{
  "balance_loss": 0.012,
  "vocab_size": 16384,
  "init": "normal",
  "seq_len": 512
}
Below are experts of layer 4 (counted from 0) of a mixture-of-experts language model. Rows are named router (the router's row for the expert) and show model dimensions 256-383. Each number is 500 + 40 x the weight over its row's rms, rounded and kept within 0 to 999. Numbers have three digits each.
After each expert's rows: "mostly gets" lists some tokens that are sent to it at least half of the time. This comes from a sample of Wikipedia text that the model never trained on.

# expert 67
router:545467531477541540506426471554474501477529441465483532532474485545455474544532505463531443472448452552520522512469486472523416539538510469495495494550499523440444524470495468433431461456514507579501534532525519469525533452552491490517483476500473521449430463467467437491531490503531465599584557481426490487524482498491480525468508506556490448465494539531559485504530518489465597506490
mostly gets: "arg", "itt", " U.", " Com", "anc", " Coast"

# expert 12
router:558514478512481456482548484521507483569476466514487514607517437543486484542514458477539476440586494523459506516505484482515424563552517539566505536528519539500533558457438570467452420454578471578530510532534467488583565416440569576496531522447560520455433517511429490497482562549517443505489557466487537533414451466559448397487500524504515512500483497525461532513542501505569547468473
mostly gets: " Chinese", " China", "ong", " Lee", " Japanese", " Commun"

# expert 4
router:449487444490467517542440552525530551417527478515450494541471459538472502521531501490574517484444457514560459524549490440483479464523550516533498528546497511437451603457487449425447444496513470529553516431547487483533586445490508512513571469509539517484397486490500432495556545517523443507534568467437552486514501516494492462502481505510481514521584508450528509412622504507487563422472
mostly gets: " ins", "sc", " sl", " int", "esc", " torn"

# expert 49
router:548505540496432509556475431524439498578495553484500436522508421513482494589592402468508463456453466590532518542498524543485484483481478533592541490505550494536463490525516495479508496412508509549536477503497503512564489466511535493503520542527481494457422504541426463529459541552557459516544581469465467490486546464489504484503453548627481508468531469493471573493516453424505556455492
mostly gets: "]", " Old", ") ", " Racing", "od", " Trans"

# expert 76
router:464548486498530512470500439556508519520498533503506500537441441557493527494535469454546565560508519599545533545481456514543511469465523530500484450471561575437455532488446541449450467450519487559554507536460527506501484498431477458554513515505482493525517492520496502478502523434498511482512526501563540505467494535496564440474487484625469505427497508570506484512478498509494581502478
mostly gets: "1", ":", "2", "/", "3", "0"

# expert 34
router:435552553496488527484490595571460453562486439497575458509461422515490539528519506460478535534487581610491519518532542433522451499457533550535506556509534475529445524511497499490528496461547461500504483506505471407495445518527452468512502533481482535479448490570469539595523591461486387515521507437519500542452490495545524476568460473521492462493408496529551501563581460464519463526530
mostly gets: " American", " United States", " International", " British", " European", " New York"

# expert 30
router:530562449545516521523435520504510546486545476440568472558456443487467434485535478450578493488490574532469482517546472445459453528485532517558474538497518515532475487481505555497450436493489525561567535537508485448544526385457534516493546505510554516526410461481468465473509550484468464463534532467458521578471492446544541480471480431504440562552492534499449505518517498463503574524517
mostly gets: "f", "of", "ful", " Jo", "__", "j"

# expert 17
router:540491436489489514523493527515512500478541423509516545522497448489484520532461418484539487555518439553552547483534557507425430479549501463579525542551502427460427583413458560520476444461483482569541518510507512442532487462424510555541574457451558463517488450498420483519488561455478518479484538535473474451392485412449486487530485506519476569521466473492526530488498521515514496511500
mostly gets: "b", "m", " law", "B", "% | ", "F"

# expert 79
router:484517512534494566483447599514475484497514449478537443457497449434481489542494536455439537524448466503534546511530504442540494453480518526547512548513466484511522509433506561473538502445563504555547547426477456496573566464466493507470541498484422467456476526533454493541478502504497505562468536468488508460508486511517531435503457483544527498573445392475466581469548483499456579410481
mostly gets: ", he", "s,", "a,", "),", "er,", ", M"

# expert 73
router:493524501530473557538501586500429511393482501540469528535485556531504526534511502442458499522564489497527424496525471476524465533529498552525472532490548503412488488506410498505386431514542537579517514500526495483552515568441529472511560566426461503472537530514450514584454486503541548477518587511461572518464406444572460488566439523524437508538522538467501516502522582531514509485520
mostly gets: " and", "a and", " &", ", and", "ia and", "y and"

# expert 20
router:462414506512551523543486501539506495468510533529490587560539439564442557500499521450534511480419476604601460480509507464509416479568555490570495549496542496476481537438483483467433438436523540526514472524551547444462551442505510496562531505520508466508463498522450437513549537449482540528579549451477524494529462494455465499504482556629463465529494490504500516492457432548513534482507
mostly gets: " (", " Sh", " (S", " (C", "\" (", "c"

# expert 46
router:445542495511535525543432521531536564482549531501512491575528426475477535549517499445529484524449442583504518513523489459522458550516559540498506527494529531464458531468442466415407508487546521563542508464546569494497502495485518506564595431473516487524385446540497418503482562508445508475496467464453525444486447530441461483509461452540466576509547451562529539477583456440456568546482
mostly gets: " ===", " music", " law", " results", " class", " games"

# expert 66
router:519530584512544593459496545520472499499519484450528506532522540491444510599491498484497569520472430527552517507534528492518498428475552548459447576512495456431475582541480556484413489509490531518476480489492418481576523441498475538480485489480459478504518528460492492518482483516567484528454579491449517574484485463474571435502514527490514489582536516459574484513485547540500548435468
mostly gets: " that", " had", " has", ", which", " he", ", he"

# expert 14
router:473478526536486523516458565502495478464514466506474550592486450546481491521515528468507491460450478546512509459532483497535451534488498501506519535551489481441512518450429448508485541424515495540452509487499497511391530396455510477553523527532454577514455455514438464458475540471486466616558510525415516517475500495404506528462460526545482510528511546470545446478529496437507567532494
mostly gets: "le", "our", "or", "re", "er", "e"

# expert 9
router:520578480488518516524450463526538446529510453439537510455522387556487471514546428457521529429473481556523556533500529473570432540476534528545542525594487504522505548475470509523487440478546473542531468516477446545492503391406571515505570522524459577495442448486465464551450532513500454584471564461452544543481511502495519408455424493552541472521470534473433507514458499537489549547480
mostly gets: " U", "ö", "und", "ü", " | U", " Germany"

# expert 23
router:516477511540529485573456513489523519489496466485488558555505423563454523536482462473588452491537485493590478478490505470564396535588496501526472579520477476505503589511509504428482444504517466535589489517463478443527594451498550550487543468521511528428418494506458480517471556482563462524496575441452493400508530498447469424496529486449478472487492525510469553477549513488524498492426
mostly gets: "qu", "leph", "lev", "ft", "hr", "- Height: "

# expert 8
router:497438459498427558543449594580526477498528477527450518466539424481508467584485487437509435558469443557573502518496531478509433520565523550541472549535444511472484553437449567440474574447522437563559482467450444469548510464434495503532598434480572487412485480508459408473461523464483445524501491471483450465469529511447485516536514441519474545486476483440517540440528585433497522500469
mostly gets: "D", "M", "G", "L", "T", "C"

# expert 65
router:476553469517450582539521504471462486558568544509480529547466489456496517634496500422472488457416502545453459486589551546506475475537496560543491519501535538452483493521515396468473516419477557499431504573530536494479480478522482463471566469551509490539491473539432481485498544423503513502528482429524582488474575487469438494574421529585434553475481474470483572517504470508503529519532
mostly gets: " (P", " (A", " (B", "\" (", " (N", " | \""

# expert 57
router:449508460546520583493444451457487476475548496497519563454572455494499470571444437460477471538507561604497448468499496544481491546525501528540473524529560469479432477475542553462494511447538475496494523537488515523416482463471503536519561516500536488541461411535463500506441547503480473563530448445458511578444515432568501540533467487536513542461427457503467591498466426491481543518594
mostly gets: " New", "s |", "| Party", " ·", " Old", "s | "

# expert 13
router:504480512460490510475463560503502436489493437506473546594513491503493482499544503454492515520481475536486503509589514525552415467510488478469529533511531514425509489482487493528490507437580384529502488541521457437479555451442498474568532447495515564473475529480439447444594572491478511514614550512495525469511491468540432491490463526534503526539409534483498516517482495540476467490505
mostly gets: " an", " un", " An", " second", " National", " national"

# expert 72
router:463513526544459547467504581525456524538518469543503440472526425538474542579490548430518511486390548480526446493539511445465503505501479543530488549520510562536508552450584481479478489513582473554502470482471461458556517485453518506507559522597488470454481465535421479470510518468613484480495456462441496531529525507482521473479525538511429512515473503570482529472561455454489542502541
mostly gets: " | - | -", " | — | —", "L |", "; L", "; W; W", " | Free"

# expert 59
router:519535502482498546527505551472472493442535488545506513597560510512486497569475501458485514435444519559538497454521548494459491495494484464503475507532448474461483536447482440442468493489540484581521500466484461515505558485509533470488495407490483477484469588499527422521557533517470517483471569521484564532479472466600486494505486514523493448527456525501551499445542488510472426491515
mostly gets: ", ", " on ", " and ", " an", " pl", " Be"

# expert 39
router:566509531512438514494564521523433491514500501453430499490432490485502513460562462460534524487506485549531496473533450488521444483464564570482530622563540505522484474507563567456449514487541466524478508520512440449477490439489501586485477481512541586481518481563455505472458527485506462480471569564484491541418451453521515495551520465516443478549500503515468470494507468460529487437480
mostly gets: "005", "018", "010", "008", "019", "009"

# expert 77
router:435514473501439549513453475571443560523481518562490511522524448518446512557533494468532487514392528533526484503510505485489484578516515460495458522520458512506497486468531474439511535472519533481516452431512540509519531461472524526515580514478526441523344447526570431501514492505541429539563474502449517492500565466473458524551483436529461504550501509532491585416530492511490578509536
mostly gets: ", with", " every", " each", "  -", ", with the", " % |"

# expert 3
router:487487561521599507557485487470525488526564484483530556505482428497456535484447453449537478446500453560474450493479503456518453474481477471554503564599518446536411512439513499437513450445507465564524528469515465490501541461494544524498584527528525523566422513503484448532474500490573532522497520454453491518460467467521579442517509512558461553515469450524482524441507435485503608530525
mostly gets: "ton", "ham", "ley", " William", " George", "ford"

# expert 70
router:473556516526507540398468528470454534573518489471560488518530496536499507540520498469462537523479457493600494508500449521588485521483569488496553474451461491501498551535457462532491514481525513524502509502506475414561550536444463504547470524455467514512535534561521483564527479560568521490543555493428549462503457442541480506520482553482473554536488470446547527473481498467468597511480
mostly gets: " in a", " investig", " | \"M", " police", " Pri", " to get"

# expert 10
router:524508495503404522458510554575484525454491492480446510618529459550469516596472468470494517517467513513562466509498520407520521527481519526486484541544465498488515531521483548526511495445549440547493450525460498485486496461425501542505506409466584528567478470508499395434456487445561506474527551516507539579491545467497565533478460539492506490513493552483479569505470510499547508520509
mostly gets: "|", " form", "- ", " end", "-", " new"

# expert 54
router:488528516538532562497533539491449478458536565424578477525527501514490457476514458438510541524518467570582525478533480427515465486516505516535510527498460522478533508455520445459418503511520512528499494533555490468488524519472480447492532524450475457524542466434452489539457489533446511460585516543468494495479466448517537484489555521533439411554469465507431479456499495481509560509398
mostly gets: " William", " His", " He was", " Army", " Minister", " his"

# expert 40
router:526446492551543500541487518478512498544489475449495524536501449530451498513509525468487492476541502484478490531440457505506538542529479563551453535513585519493435465474502526485443496501504520546539565480449564511502456433464519539436533494519460521457459461515458472491448507497548419542526529460457459487544467498444505472465518514489429497496457518535541563481512500464502544564500
mostly gets: "ig", "it", "ford", "ib", "í", "amb"

# expert 19
router:409547499488421514495553532598457526451547459529494428570456412491541495577487555460573557486458504568537541494535510509513425483478553532549454511498493481504510501482522494514467503417541503560517492485565530523512493456477487462519575464530486538533448523548436499542515566462486468534555508481471532462492515558483524525493489486579475535518452492504469453494559452513525544501508
mostly gets: " =", "American", ") =", " politician", "==P", " and a"

# expert 22
router:530502495527474581470503534494481454530575503445598541542532536531454505502533501491521498588501456536577535502483525476502418462436555480497513551526446437508438567516448506506489515488478461476487468470496467400571521468440412498503439503475535535487506471454523491510458514503524492509467593526481496551450437411528541444525545473513436440545546516444498494459463538534523498485434
mostly gets: "| ", " In ", "In ", ", who", " After", " after"

# expert 24
router:571557453485497539526556433513441509505509558424512513542500508564460562435502433488516496540471474561529564503564534548493431484422513474471491515564491508521501510514431530429475520433460492532512540606434503462552414465451487497506460486491461504533494450515505494498420510440520501400555541501498486553453463463469577502482567464569439454491492506534482501512439459496573484494420
mostly gets: "| ", "989", "990", "977", "980", "974"

# expert 7
router:541503525523564509571526468511499482449494484487435518539479486524464531486414493444503505488503470579499390477480461504570451532457544527537458492563468470474475502449430541456430444456505470591508555528457540566540536515501542511455567436486528486556449511493477422453511541514491443457543528422485562502472463433555537489435471526533414572489534532507496507502514504472552531523460
mostly gets: " goal", "|  | Republican", "|---|---|---|---|---|---|", "|  | Democratic", "- • Total: ", "|---|---|---|---"

# expert 47
router:464540417505493574487492472476550525504505537470506538503584463528489522489466440439418461503507523517506511488480460477515473470474555522458512524505557507451423516452426472476442552446468460492476494518445575485588454500476535494507507464437523493530544450511524457457476533431523467455586516476527485508443501448398461481510483556549494521455479490484456524454484470506551532534481
mostly gets: "| ", "|", ":", "′", "°", "- M"

# expert 42
router:497496501486510536511517524555470467518507413467470495503461473535456485511493472449517507548518482551549556513568496474477504496467523504501508571514472494510489504460463454510478493484467532505545458458554451445528507523449462508547467517541512558554537474547427522526560536455484561484613578484457498426429524436526551425463467499553484478513428512489447531494514499456476521585501
mostly gets: " General", " Mad", " Reg", " Public", " President", " Central"

# expert 2
router:567516434494526488437511455474471539508493479509499500606526467598431491531482493445517456443485484535468508485543481497478503516511504577600427520544500524497495514468528582477492540478528497534512631535459503522537501443474513543462593459492482491436447512478441419517456528433549476430508517523470545529490486525449550529448502538548431525503471505509452533444548552503486539557503
mostly gets: "ius", "che", "ony", "my", "te", "ium"

# expert 0
router:507499524527530483542537495456559538489501517526492508557547490504411492498507464486449510501497578505549527560530473482524504468435503484551553582550503538462529521484446512397517513502578439558525475502453485512530530516452525519529523472423516515419432483519525450473442592501528502545460618485490496544503457446520460416502462491491504439516538504504465542485553521454530521474467
mostly gets: " attack", " training", " days", " campaign", " completed", " Championships"

# expert 55
router:504517522520518516555498475502518541495480517499546475551467455556474523516517456474491475480463461539471505531465462478506508541481461470457613510544535472506421554465507516518504486471510522551473491496561541540513481417435473495532501506478499545513461472515496471519503481529578425553490532464458525447474480511460515498550471570558491504532537531438563513443496505406515501560520
mostly gets: "in", "id", "ul", "i", "at", "if"

# expert 16
router:479499498566432580518558529493511467486501483556488421495492532552505568503483525471423482436494532485543478540573502480492536532562499529483475511568480546423545446458536453492511505495497480580491521494501544548500502497449558446485533459468511545472458511500563522507522556499530539502512513545483501524480470516478510484511446468476449504478472415595521509448536492515554443511507
mostly gets: " is", " It was", " station", " km", " area", "°N "

# expert 11
router:470524457578513629562510551499482503476586440508542570488524483490504537519459518467468491536479506554540516512529497488567458504531502585495545598533483497434441511443489504474456476503499548493526525447523499453449560502409485429467517508450503563482510492487511444532510542486455488487459527512525555544535495440479489431513516556491517461591493439514535543530528529514509555471462
mostly gets: " (", ", which", ", he", ", but", ", the", " (born "

# expert 29
router:520553449502532645539521479495515535484524475524544605556508542456528510493541482463471537569432554515545511484567553521501481499475480490468541543549448470451477530535435489421445488484460528542505562552503507437513529464458454473481484534453509549510495425459513498480465511481489463448478573532525485583447488406520513458502559470498500444546522503484506507479447469538536488513499
mostly gets: ", but", " that the", " In ", "In ", " After", " when"

# expert 37
router:524500513519444584527560512494496484553509571488463484576532520538480577478546396450559509469484550497583512544473483469502480458438452491494511523492497519496550480486475514435454476402500476515559512532472472520567489425415460502505496471505449487486457470486437515538446487482578492429513535496463475580515523485511539509544566435548515484510501530513459567480485547489539508442451
mostly gets: "–", " to ", " under", " near", " under the", " north"

# expert 62
router:536546520542509541532511454507503522589520548566510485541536425511537555571412458485440437500472490516499497514473494544460481564421495563479457539536466471465513505529515470495500472454561441537508518493489538503591407471483543473494428461509500489445433473517470465422491528502526496564527479522446450458448573469444522521483485502540457505478514469571496588464498547444547452503472
mostly gets: " given", "    ", " character", " different", " $\\", " these"

# expert 38
router:453498519545544545518469516574484494465493480461447450502509472546488457502462494439509511449438451502533443566446501422447483506506516482437452535575502486512456540452514505542476493457509522511483463467570482506491566451461573502488468454523497535603454503513483457493535485514507444495552567523481518482541526459478525452556474521494460558567519571474510438497458502523524488508495
mostly gets: "ed", "ated", " found", " known", " ret", " still"

# expert 27
router:447517508584481502482524553519491478485528495439478443548534447541432482526556507460530542431537513539586508535497435450554407512575491480541503570551475500478542531493439486459442482483531488550471463529530456429548517482489506509557545463526463530433461437435462448481445543532453426549481510522473518555482498524539471444438489511492537470564472486509482471516543544466525546476367
mostly gets: " government", " Army", " War", " war", " attack", " military"

# expert 33
router:453524484538464582403545562533409465513525565483531421452500492539521535558523478468480545556523522586556499510505504517518385527542504565504467453515445482444450492506462434534507522502590527571484510478495531473447505527414429448558532488499517524475501532496496483488439568538461518489487471548436500480516516506542541471528492445566495535559518423573503496510473496546483499520471
mostly gets: " He was", " This", " They", " It is", " It was", " His"

# expert 21
router:500432425564450516536533548506489432439490510478500488506454502517441633518474478465445500486550445546564429478580525468513503481547517571514517562532435447490536452545443538490543476510597460540511494515465527487427547490475503481496548456490488527405432488547505505481427533480470486494531516503428515536447467521522458537564481541556429527499481471547479556494493522507541491558491
mostly gets: " tr", " Street", " building", " car", "°W", "°E"

# expert 68
router:443511533503462506484499481508536505537504508500536413521492398527472519549484486468481558460483560496536539613548514449517531471447595539545460510555489553467501551453518461495475484426555474567552491473502533515537520524465512485458538426504485532444449450521506448482420592487557495560517483490475523461450506561461463495521468504539527571505508472517446516440568473475534527488469
mostly gets: " =", "==", " ==", "\".", "\",", "\" |"

# expert 60
router:429500510508483537509509463572556550531553590538542448516504407476444584581505431425480595486449500490538603587529404490434540466444514559542473547479511564502491537473528486517534540481559495574540474510439522501481462476479534458514515417491521534504512487530497427454495574522531467515510521447479466555428506560437464560495456436498476501441517479550522570433561494484511519479479
mostly gets: " different", " known", "\" | ", " did not", " read", " | +"

# expert 26
router:522512492475504493496481504502487582436528527558541462556449480516497475560549443466516509493419491522503581503572508476493423521557556486590531443496470489471470561488472515430513416427525496535455516515553514522507495510506536530473500452445515516499409458480456440450532532523487492432492581501482491507462544487474499493515404506575486506480502530468523492469568496527533499430494
mostly gets: "f", " | F", " all", " F", "if", "qu"

# expert 48
router:471556551449532569485435484516544519449519495471511489622520506527525525588525487434519549521424470514541550517564511512462501462540487519496476525513513474431461541521484504501412476444562463555498482508494499520535560546498468452546461455497495529471503551507488434505509557473482548553596558501475464454463424520462454480463445495557489464500534532491508483486540486537459470482453
mostly gets: " \"", " un", " s", " dis", "-s", " en"

# expert 64
router:507473560512498477474522541538534501509497527541604479574563468512441512501473474437480514475453512523506582548589482506471498462538567544562508523560520543460449529457531517488523498474534446566527518543551519539508523461504522521501582445424465521467425497537480391505483533481482523511547580456501493538442476500475476442516475444515478459545516498492483512474545490478547524493471
mostly gets: " land", " be", " | −", " training", " well", " display"

# expert 28
router:531536487529513517528458467474544508452505425481467536477487535602500461503553534452534495468526408507584524507559506481533448577479524546531479551513542541465486529478583562448536481490552484586503566528487479538514514439456524525476548512468506572423420451526437410501483584471534409474504515501464518531501479492472485479417476504549460498458466481532563552506534440473506516497480
mostly gets: "v", "av", "z", "q", "j", "ov"

# expert 1
router:451522488490424488528508534446562460506491508476572448475495452543483512508570482467476505518463460529521553526657554487521447504531474516588509471492482539487487490497429480466476552489546442557452475484527508486533567473446541451489559474506473529417407439544512426512423548464446541505578529518443495460508529485473485513509441465548429557552567495506523487479567536430520550492405
mostly gets: " A", " M", " N", " m", " C", " n"

# expert 74
router:463489460588472498446451553535431563550527490506483461478518462507505458578513444466428502482478634537508487535494548455539461547490525561464478499517490501458497560494439444510488543449516490519493470503465457447538494431435561484520513466526479574569503465520443467489483495499515507529548476479525552489510528549478507463588475520469425550518493515461495500514490524469577481543534
mostly gets: " film", " album", " song", " book", " episodes", " story"

# expert 78
router:545465459511560510520574493480456464495562443503492508501548505554437408512490508446496532503465452563545515490529494489570453464516488546570469562600459479482488459437525547437475552450500513557451507469611494558460520418455477511508528522492450493489407485537437445534483524479519458456522538507460553521493502535451522519552440495535452521567487465492460533526493493463558547533523
mostly gets: "y", "ay", "he", "sh", "ew", "aj"

# expert 35
router:531558538497539520515546595504523520514515442475521504507468463518457519469557459461516547550484581560513506497495476475495442460475514552483590576529506540470452508426536587436439528487503479524522503502478474423491463466458489511491491550513550594438505454534494491525493576515506431483489536467514496542474436474527529403538490490505440483560482492546500507525555478505493511430496
mostly gets: "es.", " ==", "ia.", "ers.", "ies.", "s."

# expert 75
router:481493480503488533474508475479513479564500534493519561448520509536491495558492433467439445564531523538508505514515489443521491506441537492465514497563455437456467576513426484454508570484500446540516497471431454443571491468371532510513500519473492573497510468516527476467498500457506454519513604489545535514471491450480537422495509457521466482543527478506520561480505543515552492480513
mostly gets: "| ", " May ", " March ", " August ", " December ", " July "

# expert 45
router:575622515533521565480494508597510532476551486474439466649448473508536507544509416443532549540512511496443449567549496458479554509530519496514507501528507503477522486501506515477489457433590478549477544560480500474533533511475549486535553453438528477524424481520452476526537488530484482584598508486475465540460484507461499490501533517507522425563465544466458485476496525479525499508477
mostly gets: " the", "ed the", " a", "ing the", "ation of the", "s the"

# expert 36
router:525528522475576522455520539541498510471520503466572477620478494475522512522490431455511578555511485592485445560559513453410482573532551517529474483512480479386503466466548601450440516481527562538510538498488491517475446390432474520565543524452526511578414502459421501449567542541513457569579560486462492537468529512488522503469467434513515515501535533516473508494501422426499525434482
mostly gets: " of", " of the", " of a", " this", "s of", " per"

# expert 43
router:516499534544441565523462608465502505499502541533417488491498484504456459525515463471473455517482481450548425520516475451511525560511520527560490523546539582526514499446514543489445472483471485569532468481490462458581480509451489521482507532474460510462464429462460551526482459520549519588532539506471542511434515471501495530545500474471467481494496510496534493483510542391492563489506
mostly gets: " two", " another", " their", " its", " on a", " part of the"

# expert 69
router:533539543513519534566488528530540498531506480454538547543524423526452469559490477467507445458511466539545491480530532520480494560577499512551552471521461485517490526482483520510486483486502429568475473432508521520542446432470459489544530483491534566478442463546460497520499518502528444551499593443412534429514505523501483493517429552553539490495508524459544511463525484428546543516463
mostly gets: "===", "ung", "IN", "ait", "ip", "TA"

# expert 31
router:511451541535451514552499573516511461495543491469497432500463455529457526524479490431534485434475461472513461526500523552556450476487546570546493543560532544492478514487544448495474469483546482568474536489551500521491499517492505483459522469532539497461460495543490462579463569527521428512530461431477533449515428489465497437515467545537438572537497407526561552485584467458542552464497
mostly gets: " =", " County", ")", " school", " College", " building"

# expert 56
router:452533482574498505458416531533515464536540496476569502487511438526463469537511386448449433426494480537520523534547530437484440477507526522522491554567561426541494617518477444471546453403536501536539487554509430466536485472479512543464519448492486538545485487478453449531458597473542511489488564460483561468441507498524479467532459471519498511522555459453465517482494491500455564486550
mostly gets: " John", " Mar", " El", " William", " said", " Charles"

# expert 58
router:582510531453416525503475523534514485537508451502492493542607479528474508490497509444547535566442478541532502535571527478529482462529486599536399503481429570421480499509492547451492457486540411506446493498507512432508586504472440543515476500529497535490481488535491494429516546461505527462557487500467547555441553467479486475537509473583449547557500507483477503564503541409485516499481
mostly gets: " S", " P", " B", " R", " M", " T"

# expert 32
router:552508495579594517613566432456447484502492499453529520558519514504504557529440451489492459504526479624470452487593521585546414536488557535520507499487478493492439485479426540481498475434535465539493512563492552516562477542537510502556514480445522510529452524530499456532517570473493460538554552477500549527443494444529480472508421536595495569455482593503517523474494490487551422482458
mostly gets: "  -", "- List of", "- Succeeded by:", "  ", "  - ", "| Total votes"

# expert 52
router:492579478497500537521522507482415466488523543469512492505485458528535560559447417481508529559530455580561488511536538593490418558485515505475492500506462516520478504499471475496512490478467468518502525454406497549514480502500468466527484543447556517522457509457516466458519551546492502515528537541504508582470510480494519489471502505575536554558485560576456502504465531436509510528460
mostly gets: " These", " This", " His", " The", " some", " Other"

# expert 63
router:458504499544517573465488565556532516431559519555529494518525472504446473529524462456462496566457507485536523552544525467553450549558505503494551512552507556468520544522444486476438476405483557569458429508532495442574560526456512482532487450537483541470502476482486489473503535429461548455447587526456442524432558454477487453570528545581489481542550496468507496501424485518516472484508
mostly gets: " F", " f", "F", " w", " | F", " War"

# expert 18
router:479557581553503544535523496514493478471485480550487463498579437524457463463493513456547485539506468523557499438576551513501452551496565520482484527518501543499523483463534504499524527492517418551564456522450450514534432447524549476515539455485472489469450476566497435532492624490486447483598475473469509586464510468561388490477476521518469573463502534534530520453513440462573480478491
mostly gets: "ă", " Russian", "ZE", " Jan", " Roman", " Pet"

# expert 41
router:549545523493468484486484543520498442500494450486537411509577415501489490502462449460530514526488502507536465537473429446457474505434571546532485570575493453426469488452512530485455480474566433533498551473510465454564572454444530471523516517491540516484505499499454488492465526542539519512519494498423482516496482504536532470434549520490495576549460487573472459505536520506523544505453
mostly gets: ")", "°W", "ators", "–present)", "ation", "ics"

# expert 61
router:522459506506521513562503508512444488480498464463455524502534470548448506506445464477507491498443479504491426488450440522529456568543532527547452538558501427471492558417482525440475439444523470522563561465499551539509481478551508542575554403476465509476396458544481471466497545482576432514548550470461530476497527434497468493502424565529394537486481569482527491444486507471530489540482
mostly gets: "otes", "oll", " each", "|---|---|---|---", " product", "ill"

# expert 6
router:478491504497514595515475434542543547544559540528513530468450463536501594476513486446536509513431451552480532523543437523441471425424510511477502482497566528483389491487442548475489546471510509525543496546420509502578464459502467446541484447464486492554499494538489486471567495474537431489554604442515459586456520485472526475448444442551458461466504570560449510483502436552559486470439
mostly gets: " more", " most", " / (", " not", " best", " very"

# expert 50
router:460443548506457540525535549550524475458470558485485562548480503520445596493544448457531509529479527522581393497531551448533526443538475548522493490520494531499555442486503508441471499474547475516545492532455472536510560437442467514561558513472438519477438497539484522511440518450591452505512617473493505550501531470518536454589544451570443440498515551493457528456508466553509513469495
mostly gets: " over", " up", " g", " w", " off", " near"

# expert 44
router:553561478470500507490487455461425515464517450551495558616559471542504432535469511463503453458487511490506472449559517531503466452453479405568458506554468500488504525438490523454490486515496422557493532545491431525508551482425519506530508470520488497433482562450463482534534525493503537518556553509440536455485471474556489523487505567562515527532489526511547515472561496575485473507471
mostly gets: " an", " An", "uk", "ph", " post", "uc"

# expert 51
router:413494469576501566503495538518477485505527443507461469474459516569511536592469526428512484488465509570517459498471523480581490560568565605492472556524536496458436525436476443488437486465517499521459545497505534494499468508508558471518577426437537482519480509532500480518554570491448408467568476455499508453455448469454488488533477553502450548534448511531511513471587499503531480558552
mostly gets: "% | ", "==", " =", "°N ", " district", " election"

# expert 53
router:482595482534496526473522554466482531480486461520515519488536486511511486467531493460526483561530467561528530447585589523528424510512532577484497535499551536483428501451464536488485493492556430548559533586499476496468448479488527537530518533409467539461519468541435441596464546471469475542483465509499503599478488504583500504433465540579518541477409457530483532512503522487519559507498
mostly gets: "i,", "o,", "ia,", "a,", ", N", ", K"

# expert 15
router:499474455504487542515527529545523509469522542547557525497552525476464590488446494460495534517438501515546466522531549451445488490453518466498475492552470464464454530585513487480449547462527475525549486509466505537522532429476521560521464483476511524496437439479433420442527486460561507516533535491493484562465469467520534450479491476550478476518526541497488535484503466569587481470429
mostly gets: "10", "12", "15", "25", "16", "26"

# expert 25
router:523550502475500476477417473461493523475483450486541523605541501571478437588523514465532467499497477489526465497489488446510508504550502482529511538540513442522488502475499514436479479494511456528538460515528470558511572440392498522482521477484504495431471551488501454510507545504546508482543608559516508513465487509509496469482489521528476500463494561531498483482538554551506516464475
mostly gets: " had", " Ad", " has", " an", "ak", " ex"

# expert 71
router:459590526533520583491534561578471510572490501516454439485450462515494518579609482450474494557513593498511485546482492439510527432447480554501497503487516510450518511464511489480480500468562522518538471508454556467548502444450524481453536496511484529522507453531479505503439513460586497503529491457558572498474518523552441478552514503494502553508556482474465479481544535508561559525569
mostly gets: " by", " with the", " from the", " by the", " from", "ed by"

# expert 5
router:547546529496469532437512482563473521480516532544483487579542487532507473506575411464502490511525452546557421472507475427545462517547530520523512558492456560395519467505478546455457474466546450544476464515496489468516530500453518513552552528495557494473440454467405435500511522516471484487525510546531501540479473516519456454497451512562586423517440520500391543563494471472502477554453
mostly gets: "-", "- ", "- R", "- B", "- S", "- M"